Below are experts of layer 4 (counted from 0) of a mixture-of-experts language model. Rows are named router (the router's row for the expert), gate (a neuron's input weights, with its number), up (a neuron's input weights, with its number), down (a neuron's output weights, with its number) and show model dimensions 0-191. Each number is 128 + 32 x the weight over its row's rms, rounded and kept within 0 to 255. Numbers have three digits each.
After each expert's rows: a language model's description of what the expert responds to. This comes from a sample of Wikipedia text that the model never trained on.

# expert 21
router:180070118112146129167123082128100154075148102169113140159128164120162149077153151135084072142112154155094138139117086175125156156169110152130122089111156133131105176168080047137131135140104112114115053136157111085070151092148132176148127123150136151119128152120110082116102073166122134116154135172067187137138143139135106170105127119094145127168158136119132191159207122165201210097127106171166158127122104155157166156096136169013143089156113071089132136136101118125083156144124098163125099103111117115144143167111124058143094072071106128100072134164105129137126147065129101131
gate0:148101184148165141150141172176153151146116096166211147165081107128181095114136068056092115128118161114122152143111152157093138141114090117114156189151069122153159092157142090176143194161177101124133177120089098116134150097102198157103195150098207173101091103173106193140096134159111145172141115055122155120110075097129154111116158132112143129100131139179154129145140141118101203114151139144137103113068153128163155133116135135057125133170143161095162104132130102102177132119125044151160124143095108137158121145158131071146116127160168105107104105174065100087138137084084119136
up0:130149163168201130151147179161147131134134108178181163169106107115172112113124116075115103133117193088098135131124128159082155159172114128124146138126096172191158066118143089110118158131126101113179134117128086092104129040104181154092175151087197159096137143191162190149118141167138162184141133089103141112119080122140163156107172141136131138155128109140154138159144122087080191103116111093152147084104140113189172124119167186062079117132139122089120094184137116102154153184113067179136128156089099160111153111155175076158134069144140071121101134184088150102117155109107113134
down0:139137216091140111166123161173117106087160151073210122170108087145157129104090108155105141146135164074128128074169099097059157082104096107146112143114175176152060122069124144187102143093131105127144074119118150095090101110161133116117124149166125088095118139152148151091163134097089109099098131066104125137067133156172151127104100140106119074133133157127124116112112135166185066137123172135127078086095117124128055161106121183145127126083158142176095146126075134120114104129144112160156099124124092109092068124114085071148188080162118121181085142083104172178155132089068142153
It responds to: Function and content words inside prose sentences, like been, became, other, more, several, quite, and adverb or participle endings.

# expert 10
router:142113129139110068124164102083121159096145150189136138138106145124126152111094175195082122159084110169129119167137151104108109180097104093086150073129131146154079133138064035145148147168135140109106088158109131124134144084202134153100050105180140134079053127100148076124110131147111069083125168160087187108058086109120142121146085072081132094112159115109165148153146169130161175142131093215162133070111102124125113149126162121122194137161085168101113146124096104111101157112087112110129084101134123116133104119144132120123074116107144109154115106169175148087128195170122079118
gate0:160100106152136135147136135092066084155144174150199127098151145127151134193162116118108124115127133170051087149152142119099085113091163112169077102162084151122112139087116129093138086057069141131121112145169141140081140142157117101049144124157125119099110130082124127101104087111129106139098112157073121123100044189134109145154137087076170137118160156080127114140078142108132106166105175099132108086124179144169186087182167062148112076081134126061168124076096118130145114142068152119143144142165110098180095151157090132108135112106076157134130134121098052117068143121064125135
up0:126102097153117099116152133135140124108121140185161100146133139106131194112170126093169070133118149133099154125160087137123183162111118117132092171137134145118119142132149117104118113072138103113253124121212137074160127099191163104128157178115123094136124119111096079137162147162076106102080110145100098090187099083160152194154061164101119108119109138105090146119138149101109151185137140154156089102132123186121094158121079120173089123174067103110108145085057142134122145164135103101054147124094139115145074119143149109069134085188076150153080177136096120113131156092074087153
down0:151137172121160179113174165105135156145139190153104073142120126094122205135201151107093102094156100165088104093153175165116139089085114114104081143189103099084148191103114100123129086176110158122117099083119155097119094135138095125074060135106137111159100101114105058115140139086153080103133076122131100096145082136131100195168138138082089106134064140151054145110151162156120159125162111097112133097139163140095167088119166126084097168088146135122126113121135185171092113114165133108177117148095167144115124100115142143115128136089107206092096159140134071177101183135114055088
It responds to: Paragraph and heading line breaks, Roman numeral II, capital-letter codes and numbers in tables or coordinates, such as ESPNcricinfo, Pan-STARRS, UCLA.

# expert 24
router:158110077115150103137139048144088157071108120141098126168130151129153138077152149164138059093091162159133123100036119116120133122182096129090160113106150142163098101193092068115157118156086089133083053140165111070099165089099141126133157127146135159117085138197122146104116127116122106077162136150111174146121145145166177132093163117083104142155111129145146192158177158148154215105168133140147173183124134093121133142052158130058122153127118123121104152160155122109075158155135139147114146129102161120164117099135118106107068063126163073097125118190128130115062189105136128111
gate0:145143176185161151108178151150158153088079106153152152149105103111125071137160136131122158151069147096112168204103142097090121160122110117101152149123147185133140113126170101083107098133111126126112124140115103130174117142128071129121133151101109093121090159184185139134147107138185140117127158084164123127106093064161121092160156143149111111077103119090117095086140167126176149105172106055109058128170181112115111087125121067078112098121185160054102133184154177197092098221101116126176109144129100124094101119175131122134096083117124139107091145129045154154066098159109160123
up0:065075146143144131086154101141110125153109154091088080114118093148182090138103139153115112133082142078105111088116109108083123110117140150129150082083113145107137137099093121093061109123130139217079102105164087125124128148115120142166084153181113045140040172153131164150079107179187097136147185059120169115159133115088152137108154118150150067137163122138160059109102150137177142198191133089109133147081070099172124164151110135138112124153083170153126106128123163070149144108138132149141086141116146159165133130212123164140156094191148105138130109142146150154090081112133083145
down0:101162164113090159099096138105092124152082088117093174183067055097167165179150212157147157103162139157119142101121175175174126088166140204127122119043165147107170135099141158095173117144063140091057144145111116093127090118142116133116139080126162113186146106141151131102133180122132089125150109112061153132167067093139123091087126099142104137089142156125117154160147113138099167114082110129150120125120078096112156187089107118113100185138161102147187123132183193094110141119106205131121114130134108111100096128107172120126121157163133155124170090190126125187141132099173107113
It responds to: Verb endings -ing, -ed, -ized and relational words like where, when, about, near, as in do(ing) so, sh(own).

# expert 0
router:184064021173112071156117122142110141138130130143151125136124100154141175110132099094105143146087161103072160129108108161154119150142121198144131131130159168106094177141072126109160095185082066089137122082100172097078160159117062155072102069183117141115087136173094101103104143100131098119131087176167130162106086123105082172130111110089081155131132112115090122152161122100144151114137128149136130133104139131114186105136159097064064061093135145075176115109079116145097136167135088100161079102208166168168109125125079159142106091126123135166128122148108103133123192113110134155
gate1:137151133099106119154058160147111128157186092107153120140125082090125137113098138120114135087079107157050114101140131142124119129192158067132144139132108128163126117105128125150091157176113154168158097130136123152141074144137136104170118047096148176154077102155135175149192150144120086108132110107151162147144142074160126153123098110097090139123186166105126111110129139141098119129075156112189139107062132022166159141104159137026183104140100160153152124069132175133108130182162085029133101111119141140066141136115095125097100142141164111176091133155172158134161152062129108152
up1:098128156154110133159169151085191122139141131112157088175130170071148097147145119122119110204091122181140149151147130122131135114121088161166169039073118101135147104128126116129151204127121184123107093107147098145145152106153081127145146119174085114215151166103179105119101175198119162113123150169127067123110176118109091129065110145098135173115090131120069016131163152152096178141111093148148131093138132129074095163134103155186123159173132100128086174154135090151113132094156093146124118177155089117148082154160129132162145082154128152146162160095176120113154092175091167133
down1:108052147137117110070102195133058121109114164076125118080102126108148071125171097147166121161139140143113122198176146150128151149135099087046082163056155129100149117127119153139144127117169102113120137109105139133105124139104151190128114133111073079121084103132131111129127108159113094108157170090140120138111000156114103127147162172140162105118108091138122112138148126138133130127131100192095096144122098098113120138164067133137102116143121091114132171159080099154156115110144162179222091118067150132081150092121168118190140116106138105151124159145155096123149161161087148143
It responds to: Opening pieces of capitalized words after quotes or line starts, mostly song or film titles and pronouns, such as He(aven), Har(ry), She.

# expert 12
router:184115076147142035122175098120115154064088093170186109106125094153130180076117120111112090153076161124138171170120164144103102159102128142090179115133112155126145101183063101114187115156111086148132146130102173094117122125175161155113113078167172151106144121165138101124034124103140087154179179193179147121108112172079116182154105109129113122142113136160066082160145106114142111145130129171181125149122121103168128154144092087097100127173091189099151151098088087113086134101099107192135090119141090123178122124092117124127102131127199110136114130166193141146148151136120077128
gate1:120120136109161099136146163104137165118136140061141120083119106162085133113091097166099105078169189196142118157114107171083091086099093103114169137125105148147120108161147105134168102104102148101103152121128103170109138091095147183156115074122140145059091146138111094141152142133117140155147179144121095170114083220155151120076113167188143142189183111144195160073163078115178172105137115125110104139207116152194125122105098098095139134101196117101158062108121113173103162107116088135103159144080114161113094152169202128108146125129191171168173157166139150127099148137106150125
up1:075097172136128119146080187060115103144094200154158141106118125155154163131177160077112137163144147124093123232087231171106142204142125132213104150157077143098151128069096134114201089156105115160114131131111109087104122118123131167158112115185101091183136155118115101130159147135092108143105136141167147148217130119107091134134151108135098147126110107151127119134111152124125094122133125133122130134121121103090121075184166155092112157147133138152163137123143121146108107145145155073177177114121155143126196091153122194110107149154161141093100206120144093160079085135118175168
down1:155085079161126072087120149166143197141138163108134100138097130113202137185098131165129182125170129101169167147083128125193115174150118051162138120120145162107134082174156177123179117067115127140149145114145193115081110174149126112116142125139163098127165097152129132103122140161179132123084133152122108099180098054126082076113097150139149099158111107114089104182181143095035128167091151105178118088093138152112126137153080122103145146138104100153124118153095161102062110140182169188133075150161098145129113166153158131170138137092159118126075173100177142136110124089145178166
It responds to: Wiki heading markers like == and ===, blank lines, and the first letter after a hyphen, quote or parenthesis, as in west-(c)entral.

# expert 7
router:155130109130125145220124071169175225056124212143140097231151169098136116083139172146104159123116120169152127120121097136113092154173118108114145131108114118105075109165117096073181147152080129143136126101140136102150168120123085163110092054141125172094075149124098120110110073139145099072142167114128134142132111147187126153170097178109179102120122170121084131160125186116166193098147105129138113091141132132119144123126145088133134134127151136106142150138163118100136151160114068118118109138111168100176153160108119135145081122120145088187062089095073131058148165133158133184
gate0:106116162104170160140135117171117130128057132166121098223150132129183115113160096137136115082179118074121101165157163104089052137117156174091143133131105132150120089205181153121165119133167166125077093148181123180177117141121064129084118113091140137161159093118135132091148160129146098070147157096120070056068058150123097122131063112138133115105105136084178062123110167069080148116124169193102141117123112127148096156112122128123129081194138157102164097077191113141135116127156134120067129132091106115117126147121192115155128104135183160122094144100118114144143150123146139179
up0:120164159087107086113167133099122161103099076077124098116072169121117098095164131102113140172083122068140085108107102116138167100106148156196142116175165149126105156123160130131140148141184076144136124100154137074136119112147110177119106156137172140081128099147118154111128101094174098171154088131147133130161140112125064064163142167186032167089172089102117121043056138157096095056122098114147104171069148170140126150162147072158108186115052172123145161071129168171092177150129113154132112096136163148134112114122133133151151139111117133136176152157105125138100064144152149151
down0:146156171127062155161152152189145113094159173154113106082135106148152145169155145133113175077058170090147087159174128177044101128171169181131134108149117172144151168139085110117140221119103115112099135147080108200144117145135179107096152110134149157146150142144125114127129174143046074104143124120094171144113193075163141125145140111125095183141097144152117139116106149108139177192142146149156085135122131103101122071159158164117179064101180105065103154124123111128129140125109143094065154132129097156119135190104120124149090106143123096104145096177136156141172142096063146076
It responds to: Vowel-heavy endings of non-English personal and place names, such as Chaharmahal, Arizona, Azerbaijani, Serafimovichsky, Surah.

# expert 26
router:179100035124121114207080077141129155101109160097162136131057136196137087131122164090079159148076141120153124164149083170102100150131119138127187109073127115092113138130088121088151119134103101114100137107100104122114088119147071138122102081191119143215107129179122170119037103136137129117153100145131179148132086148134120162165153067128135086119148129126077119153148094094191116100197103121132140119088132091108150124109100076091064104152111185115159098132153101128135147129106109178162101128174130123135148167127093138195101147194162079110125109097140144089115164098115154177
gate1:136151097108115156060123153105069160137166105083156168118100123151112110100158142132126101091118179168094147156148105158067146152175209146150193114087123143135045154136148158128155127130158095158111129134150091172110032079177150203134140106118083147139130150144167166098103109174135072106101091185175153141136063124102164091134111121086100139142185111130101169112129134105166097133184114127130118135113124070157132182093093068174108087098083181104154106127137133175136135113127113159069195088167119153167086109152143149132085156163156127127081130176152143133084137130131120144
up1:105123094122096123067118111146141161107139079120085154154112122158147125138128168149163142135124147099099146126144125103129128118136125148156125094169147096078145187152172152141136100077126106132137109176098110163087151155180107116156110096124206120103132062135126103118157088170122117112184117163115174094102170164138200145124055099058117102119059170106186119140166141118174042066109103120140113162184154165141144120125154155118138132174084103130130097002141132051122080167147164116125101079128100135122186138101076107130175136137098129129075105082089156120131120157168156112
down1:104162109175105116103092085110184160171107084104059098082127149127156120128121101113133117152099119122143121194131088164141147120099074184091205140079090073060143141142129152105103145104116074167089162133089155129077093149106162151120056147157145107135133140112155091150133127123195124098162156128112089115104090137132122102125143153091108165202115129091068070144142106131127162090211126121143140112129190057112132134104106133099088111164154107149068120079133151127152149153179113122154063117167170093158170163066107199140117118172107135136086150139184105144102088136113097126
It responds to: Initial S, K, Sh, T letters and the next fragment in Japanese, Scandinavian, Arabic and Persian names, such as Sh-ik-oku, W-ah-riz.

# expert 8
router:183098048066132105141145053125106147083066124101134080137198179108122128100148146105115156140101082153177103120136099170156139152182118130137115128056126125100119144205094068126134108209123085045095116117130110107109146113160109144083064147094146154121178121132135100109093122132094102122183115149145134096109132185172161151149105132093200165104154104104138126130143137075163136112130127102168137080100171112101114113137108141068117134121076141103107148144187142085130151132067154173088104084099207110167152117114145124174140077156166118123116110176157128140112155117125141183
gate0:180120086084152187184161142100099120152154129146141154139118134144098202114159147125137111157116071111152126179168084100149133045143128118091111135191157142120126119171108140104200098147149158119181098157093083113122170098169104101148139136068156138164176204179133146128128131163162108181151164104109098139173106137151133093121205083110151092145171079137101110123087156109106161125131119067195122188106129124087126082116116098077116179163100111127111185101106134138124136172093140150062186157113163115082104160119142139156139109188100142092198109137152137132084103147106091129
up0:146205136157157157125127137071112168109048121162137113142156116103124143162093173098197108125186094127118175087159129146141130107196106107104098132122136107095100110088138101143157147121107118126129170151173085175138154141077201096186171099071179160154148138161099134141131114094160136124087116147142117117144116072175122109097132140133135135115119199133118188170082130067123181107155095116114203153129157180138168138106061137138177153127089143148088145131102187115127118131145156152160147152131150108096165115064043183107135151160191106120130175103122133106175190110115173108
down0:093062113076146178092066124128165108115118140176110141087138111165135140101159146159179077195130154109120100116157083149120111169015076079182159135124095082114159168116147125140139074188118072088125122048093076131131134111134105181122082144146161131096122182137140131135137134101203105078103142052110128163091165125128144120096125126147124149119115105155118085136191156038086130133103131139090127157110061150122163127118124147158106150085154145113147080098091099151130139138148149143096129159126146157112172123124091173139125114154163106140134097181135149152122163136161152209
It responds to: Nouns for places, land and administration in geography articles, such as km, province, city, airport, apartments, plus table pipes and commas.

# expert 18
router:150082036137146122111097122063066162104118113107126140166176132147113186039141127130137085115123095151106146143090123173144107096108120110091118100129093106125133098196115144112174104150135095061084143103095099118170144109152130109161143142157163159208143175148105108122122115135161122124159150167128121122135048188142160136133113096114153170175168168084083113129131190138181083116108131131167146175140125142066139151128153164070142134117134177144143117135114110094120099116115182178083085112127146143157105107082146068183131100187156118042135069125124193114132131190133143118
gate0:121089107116091102066180096113102135144097121151139144165143096152139143113155116152125039099164185109066074080175145052108098137096131134085116119157080169127143092152090172162114096120094110150164075140176154183145136129173069134161086155106125089144104127112089159140113154163079085156188100102101182111102096090133085137105082116134083181128159143159092135151075172149134106126125157127178134180091153095101156129128106132158148122099167152148130146119133140104153182161096180211051173133118135140128115134128130156122134068128104107089073139105107111111109165154183194115
up0:081119150086086142150170181152160131105150139101155158162098123157181158142139135131144190170120094135157183111058121164165181078143119138133120152113126215156139187118128142114139166138146164073125142143146111082130107134119147131098194128154075174148152107098102087123160120130122195115087131118113131151191107107119141090099106192113155098179110140081120155143148127129120168118121088155116175085199134141215129125101143168185121081117127120151118084159153105125111115195146048078173117073160079134139124131111194053133161181130161110133136141153117131121112068087107111135
down0:111104129080165110128168083161155189123167098144140069122113120098134162137139144129091144159102115140118170086079132158162079183071158123176069141117097132167139144111145080039144113120131142149117162090166134146120138120122076105065128118112146194163109133158171127106174068095173173173120158121130067099110141206114093162138075116113174104177119143128126195146153136110079132105080144131137137047143092133107117144160142124078121150149123117092132171103084122171174097121160079117137091118190147179171156109064154091132118120129127116142107128120069176083115130073163084153
It responds to: Word-initial consonant pieces like st, tr, bl, dr and their continuations, often in sports text, as in sc(or)er, (tr)ucks, (St)andings.

# expert 2
router:159058088117138096194107067063102168113129201099172142146122070107138150092117133130166167141107125204147156047119096145153148161179127148120126076110051173178115128133068111121147094118090137078135141096112134092084128123088153168159135099125127127140133109129115196146089076136169137121151104151122128164095118110124128119156105113112097097149135066097088133160124197160172163095084135127160142124115117144138143113163139081130135141141160134098123163202168073087130072158084129173180094131187119075105168149154150095118091131148138086136111117146102177080144194133163154113
gate0:143108109150150129159106140205110091103075187110143106128120109112111152118144132138121126193160163111109129105076150165148091108111121067107167201151187153094108169092148123092156152143071171124119130122160100104095145100111100050133157148093100133145129118092128096132105106066124084168121155189153144139138070070158102150144047129160051131129119099085115137135117169130107131105110136192111176152160192137119104147132133151122135184130147152150085140169181111047112153091106150143154122171181095138121170152128136131105172099119068146127090162090152040106095080180152121134
up0:116097123101155133187082071194143054107124182149139105157143059138182141130121145190155123150153116147128149084133112075132135197126142159109089175078130153138109140108114138103116126109104089130153140146104089067074137107111098014064158108132129149138105069137120127118152069088166111128155187120124147127150089103103133155151068112132100175092123187112121145178116111136165156173121115146147083132141154119097138123090168176154144141151166131139117131089146102144110162058097158118167082202145074146173111120109142101153120094160060136114091073137128088122080127108076146110
down0:144154131144134180205066168197128091189085189142178117082068106100120146101130113084092159120101187106112078068139095188127099114141094103164141161112122143183097152087131150067153114117096157123111121115193147148133105136123102092080108181123163137139128146108167130095118129097079100136103134148126084129149160152124137154146148113084112093168197124101169135136179148153148162099104153128100067128204129151139141135122168118108214119136076148109165157102131142077146085104096155051154122156171133189142063114118107155123098176118143157153151148135106124132098123128154124059
It responds to: Vowel-heavy inner pieces of foreign names and rare words, often Romance or Spanish, such as Mar-ac-anazo, Ro-an-oke, Del, Los.

# expert 3
router:192103114117130101170142077054145133111104137153187156156194140133112173101113112135167152096111183162133112095131106146126123158089088146123150140108122133087110126169066069053180082167125084071117140078137122154062128120086122217093161074173158170099090130174136119136127154113112115046178102218100152122132157151155110139081136121083113121151187122134126094097147207082149129080110120116123141161120144109104128115107159111103125102110129142103123105114133111130064160195074143162153106105133159156113148137123107102131148148164120134145122041114130112070124165139120101158
gate1:154137074168133144125090176067090107165171099125097086159099208097155152076114108183139117157149157091135141136106086204143084090107125175105103098058128070092063168098136141139166116130087087120096127125219105137143125141141168153161191112138086080085104093144121143111131116090148119083157063131114136115100126125151127169128167063104142135103076109125105090148166191145119113143130120096124108105166137151096146111134159129169092085104116075081114069125085071092095087148062094145128122125149088119086144119128074128157140120147111152063082136136085158152092100129135136119
up1:098138169058137092105150125149166172116161146171146131069130115145183087172140133115123140164089128170109146114151154148096199162138137117119140132182104165196153119112159133144118136139184119131143099136087090121094139066134044123175129173129140112158132090100144174137197162183121106129072163110139128128152135175154155148132123153138126085124141139057193134109122106186062099030133116158133137103146141091121115119129112089130097145149124171174114135115125152148066139168198234151126101102114133147133104152187184060118123172121102148128143137121185148077113141092124118135
down1:155067130123121080101161136081114128144098164133075104141090135136139105125151144176141116144161116086115135130173129091184110108090115149172046136135094115155145119142120126144066161111077167113099065089175196123133122139172145119119135129144119134208153150121158132119125146124172083129099155114172150143121129105062102124127109203092144093137134106108173117149158110134121124091119059107175105079109091170123128130121169045122121110140153095080126173098126109124153105102187140168147131157160030117148192083120073113172115101137105057187161079154114111122177138104142103202
It responds to: Periods, commas, semicolons, table pipes and clause-joining words like while, but, when that end or link sentences and cells.

# expert 30
router:162067109150124011165087116116144181097131129156152158171162157057147175108150122118140166169115141197097083152143129120156148121192189161139143098111056130137106111128130101090165104109131107114071183141133067139115172100126135188125078067158135117151147128216164086157148132179109073116136124139054162163114054133155123170193078148113191168116112153143101127154140152123156163103089150125143092124135074141105161143121140085117149131111128090122149144103133085162135137189125132135091111121164136128133159114178094100161122139168100101148113116099150120126141139071158149144
gate1:117176151108144091143091169145098145115101103135139128102112098175143112152146145226163101121146151123117172143123114169170137106181138125109132130110148090172131071085106109141132158129122144130100148094103145113131126133130077110110179167131133095150121142135141186094170119162134138111114163135134142069155100109129167202029128038016121138097151138074123128145123109104135155114068196198109109167166165099122141115144175143171143044158131154073103136159144088127186147115163140153111109172080086097072136110128123150073084141172153121111152106125095114154148100167104121078
up1:088127142084175182150171155150176090100106141152151134139146046172147126121117124096101142239065094113203079153165104147160116128146148141155213155092117090077174131136162088148149171088130079099131099169129158108142102105133084106127122082110105134110177146117165179108142132047149171174123109103144110161082138155134114087134111142127092106146163150120109108104135137110105122140153127097078083078096123180148141146149154141114076190144133194084120142088139152144009133159072102135127085160154134096120153120124159122163124110139115168129156142125131139163119115120089111157
down1:227084080147224076054144149172155168150158163093089130142159127099103187111172105157097125164103082118157125118072183145099088081110115116129125154121123052157107138155125069072119164122134138065159145167156100128117103179158167117110122132157171132154134157091149157105154107091112144138105138085126161121114180161107186089167160106126124147151170155156112105087099185118101120127097072166095127131208104151175140159114109117152142122103135167165115129119126143106098091116120136102148079107120183136166171114116130136152141134079132158168085133121194124176097098136139172174
It responds to: Middle pieces of non-English names and places, including accented letters, as in Gon(z)ález, Am(ster)dam, Haute-G(ar)onne.

# expert 20
router:191129095167119043109092122108096165128123102099140167173176153103155121117129180158129151125123115164083102161093168139144123160070105092085126117161087167105081163104112150090161127146173080118134122111160109141141166139157101170080087159146120194139111154141099135120132176140087131101156089168154173189106060167157123169168132185159127078125094145144053119156123115185148156079123091104195070203124164144164115141122122118042137133134135156141144153149154141086105173154100080114151136123093167144144135142133127088124082106121129076100092142159180157120120147109129053170
gate1:068158147128141087167156158074117060151074138109113136156088133174071143137199174126107130155111161102156092146132115164097114116132139126085076109145103180099133139133112108126086105186131088139131137127111112097131091136182087095168118183130136112109102152118139113167116100084131111189177144060088169102186164102119109133158145149143198125093173151099096133096137143090128075126145086141112121103140109166107126115108074129148132140090179130103141085122121115153137199114147127184096168191076167144159114149135219151162128129158157097105186100178156122143085129189038147109
up1:087145174094117118175074150145178017160051117117142165154138086094127187138172118121143094138160164147176116141204137115116153130151134122123123117108153159157136130179162120118102112154076170169119180091167187092162072116091117082126164100104097110168120124060161092133078113151119060151095147093161206114148118182127138088155163120158130120129095172108115098120096193123166165221138105200133087132130141154072163165133075154163127154174140142146104137104153168105099131142111165135112105115104150132079140131102104134131111158111109127159119147113092106129131090139176133144
down1:164118160102233095101075121109105178194141104117111102094140139149087137147109186157158144081115173101023150153142137172141137108081150102145119141111135088157126159137129177084137075105143080142129175154161087135137138155136100144156147194163138107169090125125136159079151134162132079168127098125184175107141084176118124075113134163139121127103124143121111123095157107115109165125172120125144138138071138145113104174155137151103147091090174154192144221101151161104144136144154075132142178118054102206097145108118157068139116167187087132118123132152129127129132130089104071149
It responds to: Inner pieces of Latinate and scientific words, such as F-ert-ility, hab-it-at, sp-ect-ators, inter-cept-ion, plus initial f, sc, t.

# expert 13
router:180085105149135099137152127073108177089120148113144121164164157114077115073176125156116134172098142145093133159195159155109182138121154129087097124096148101117112085166119166160223132154115172124122149132130120092128153126160141119112073141165127166140097098126126112130087141105105138091115173136112152130066065138153133143102159119113171112113155110085069164137144147131188181138109113190140084137098123124115067121072181180103210107136067195109171180105130139084121176149125121114143100066127153056185175058143148120090145154129129149126112073185117086112145160134142102122
gate1:143130119090142108113145134147101169133178089098135169095106130115084133157088080107178148162065101101117100152144181097122122145184152119072147151145108109095125080133142159153174149115127184151069197102100131097081156125104148082164120068078174153138118147097153111135095047111113137115057082169165148118125084145115125048094186133144118102097160121116056091094134149127130107117090174118155131138137082077115092176096156113078156157109078160142203155109136184136128129082126199119103138162152191121189122152124160126166106165086110177108111119098145130107180134099127122130
up1:168124169116097128162129122155147135171086097127079103134128164110136095165108186081118142134104162119132087130072120132169126157151095114137170137115189130127154121104090105072068141125107138073160098139169071101166144138189147136076074075080134100177140075126180107130142119144128089158123121161156082039135139168129135120081154118139169114092207142067071065088153096111105073113119112116054136101134166127116102060203162105107069115119142116146104078100095136137097113131099151115177118140172183109162188104106114101131122113172121098171146103105131163082144105144122132134
down1:111062107132079164124086130124209175144073116165158146133124063106154147133147131089090135096100148158126105107105159119085125099096151063144112114107127106111115078125125153114159217101106082115108166089158200128165110084140094125069102135164140160114129172148085126152119126077144168077072124157111141146126127123136143124068148074124093134153051101160104122082186126132114083143111104202146098126108142082178077131090114098115143142153120149124154155189076149108094130189161167081123150165158151157128127102179094154134074122079122134190087147124109075180137109098152106139
It responds to: Numbers, percent signs and units in sports or election statistics tables, plus raw bytes of non-Latin scripts such as Devanagari or Thai.

# expert 16
router:153087093118115078132158086102120179100095113117188101140096163151142187099118076099126074149082128100163115138089097116141127131177144142107159143071152102140139106133105138098157089111115109117086141090181133084105181135112146095135118134131133160164075121209101093150102158164140136126181169160081139154128079111158117133120100072068151135091119100148118177102193133107129171114144148143190133119121065187115104122150144117074128175116160159111181119126134069130050199159127072108167172106160134107116114123118114088196130091136120080079101116175178133053092181153110141133
gate1:122117141153077145087098132125073150114127099142101133129144155131189144158164130159137054083152168062113126131118094138135148150129125105113104141167064137092143130073129069106197076095131085176090101146132086130098156111142117135196129045092109174158172111157132058174153136164142136112173116075100150106183101091120119179125134096066074119058097086132156143160122072170139093102093154172139114124122180080164127123100166133206114126115133090116123164086109102115147084110151111163143094108108123197097154131126135122150101158113125072134153110114171094092101166095113164076
up1:140132135155107076109120138097103131100121132180154108092040168102119159142144071124183118150076120094158071110146143158125062099155060185144123127154131066166143085151107114112085142102047125093163102190148129073127084121136116157091225126107113130133112114088116117088114121086117126120089126154153172096138103099174118167165148116110162120156084120139178155160086110157115110136114087088108164081139098133211136145099081149133159130128076136127120132106101122091121152114089157161058130136130160137145099057155131123101154168125115149119158142158103115112196171199148196098
down1:068094105172130164209127144124178129144157153158100147155136117121075114113058156126139066149150057110167162162118147127156122111122153129131131138152143145091140142146068155066162126173075133099082089142121147106078159124159146122059133100102111065081123151114081134117071120142110155150083109070156172143135170194122102065082165129104144164141151132127111145118129169114094112116175052211139152095148101126153170074134129048074114090101109156208132109141113122133140168123085114137152162122132112149126093176121110103073114134111118147130098150151154138051082112146138127147
It responds to: Word-initial consonant clusters and the word piece that follows them, such as Floss, Flank, outstanding, mainstream, crossing.

# expert 9
router:140143125133101110184116083120145214105116202120112167203125166143131130112214132112151140123102109193157157134104077141114119163121147160093163093117161130159097120156067068152128093150112129065134136108111129093144208071107125192159084097155144127109112169135165065113102118128123065125121207100100115126113125138174141103119119141130160095158136179120142156119150232125176197133133111149112112134080147116152092149160159123112127130136130126130177112183099131102081152193143108138127066089162146113141109130208122096119088052148160137114096101127117092120162149139133127137
gate0:213141098166162139137143139160149153128120101123126128076115061124152134138192155051169107113120141136154127082126115156128135120137144098115133131120096113155121070130123169090143099165126077093125192105103151133109148081131124098168124119163142142206183100155167160092129122091185136120219083162111096120178128128145116113145136154082214119175110196113099134147157178109091163198126100158123193122137169135165165138191150106132113125146124127123117144095054128161072125164121179122141154096167140087053142150205144163109131101146138118127140053116099110112103114119125147087
up0:211185096132150111158159151175160181066123141170125124149152106106130123111118164102139134109081123153120136084124117160096127070102138154051087090111113112129129104101119121155158100115158129060083199135147106130136152019111172114153131084173109140134163093158143117134118161096139121148161129081061056108151149168159122082149160182142180123167079178116140172112136163089140169153149109122098181186143077085148152173143138141107141163168086164165084145104107137199129171133098148098137110088138113123153163169119156193116137119143161087098119124128150118079118162118123182112
down0:137112157135105166089089198161169135114150164143110112148089092124098107101118099093105151091142157129093141126155112146118095145133175117151079058178117109155079087145118134145136150135115086105129174147156141155120144111116138114142093124135126089131166084129104102110158144142102105183090084118148199147091176112120158156052111177097208193149155116116127152100113139072096084108120045052135123143075128117146130167124137157149103218149130146133118045096134156048107123167207127129083113123122124151096118098152113161148127188076136144110097136126125111150049094071144109146
It responds to: Final pieces of personal surnames and place names in lists and tables, such as -son, -ton, -ville, -field, McVe(igh).

# expert 11
router:155126052121118077169118077170097159092102130126178122147157135112158144116229128163177130145143118115087130137069160209149142112149139105113118098139158128144125115155132101106136101146105099139073183098133111118080164083096121121141152153169185183110108136140100146138052173159103094107168095140184147149106054131209151100153116152101100123169123149102100143116113127110092144149115172119172070136128117116163104125102158063080204155062099134115143178183069120087128131105177134153081173134156132104152122138165128118130110106150143172123065136146146085138091156138177087142
gate1:154138091139141127131193156113078169144134167160126146119167120128106142136124139156183119095117107083085113106191101102134162108082159076111170073127071090144162151142141136092147112104128156151178105142183091051175102150170120091125135142130121122122130146127101166114070091174145076178136163079104066162188117142176138102116153112159183166111148145128114093133095106138126098091110135098204120171132139170137103116039090131159161088121062152081130168149148178134136165134139163171105093201114152120169127131095116069077108103158119166136152079090135107145152132087133089063
up1:105092097147136120092171149125127118081190135163147150107145187135096064115049158105108170128120098133114138083151041140141154179096147076125104136154092115123152144141123103121102133117127089098089194147091139145085116159179205152127115197084133138099095122124128115152179134120098144141120093158090155117112154125110125114133114118130148140096166136163144104157131033179181148094101063194122079149140092153208114124158121083152135181095117111144142075085122093101119084137115144186131177154105085078142164183087160055166109124114125112131134072180131141100128102112098128137
down1:155143120096110160139074142132102127140169139136110148118085116130145129205116173131069125123128125136105136145119155173151114172173105156124133066146129070101112126172094110132099140102124170123145159154117121133136093150093100158063137131125126148057108146136156154099132106157099144151155206168166207114105149158095040073128125140198099111180161076135156138157103105095108129137069164061169169121074166036112172158094112136157183155177142100154105094088129128122111098116112134196144190102119135117154151125087094082186132155144219133158114107163112150107104109115118123150
It responds to: Word-initial prefixes and inner stems of Latinate words, such as con, pro, cont, act, app-ro-ximate, class-ro-om.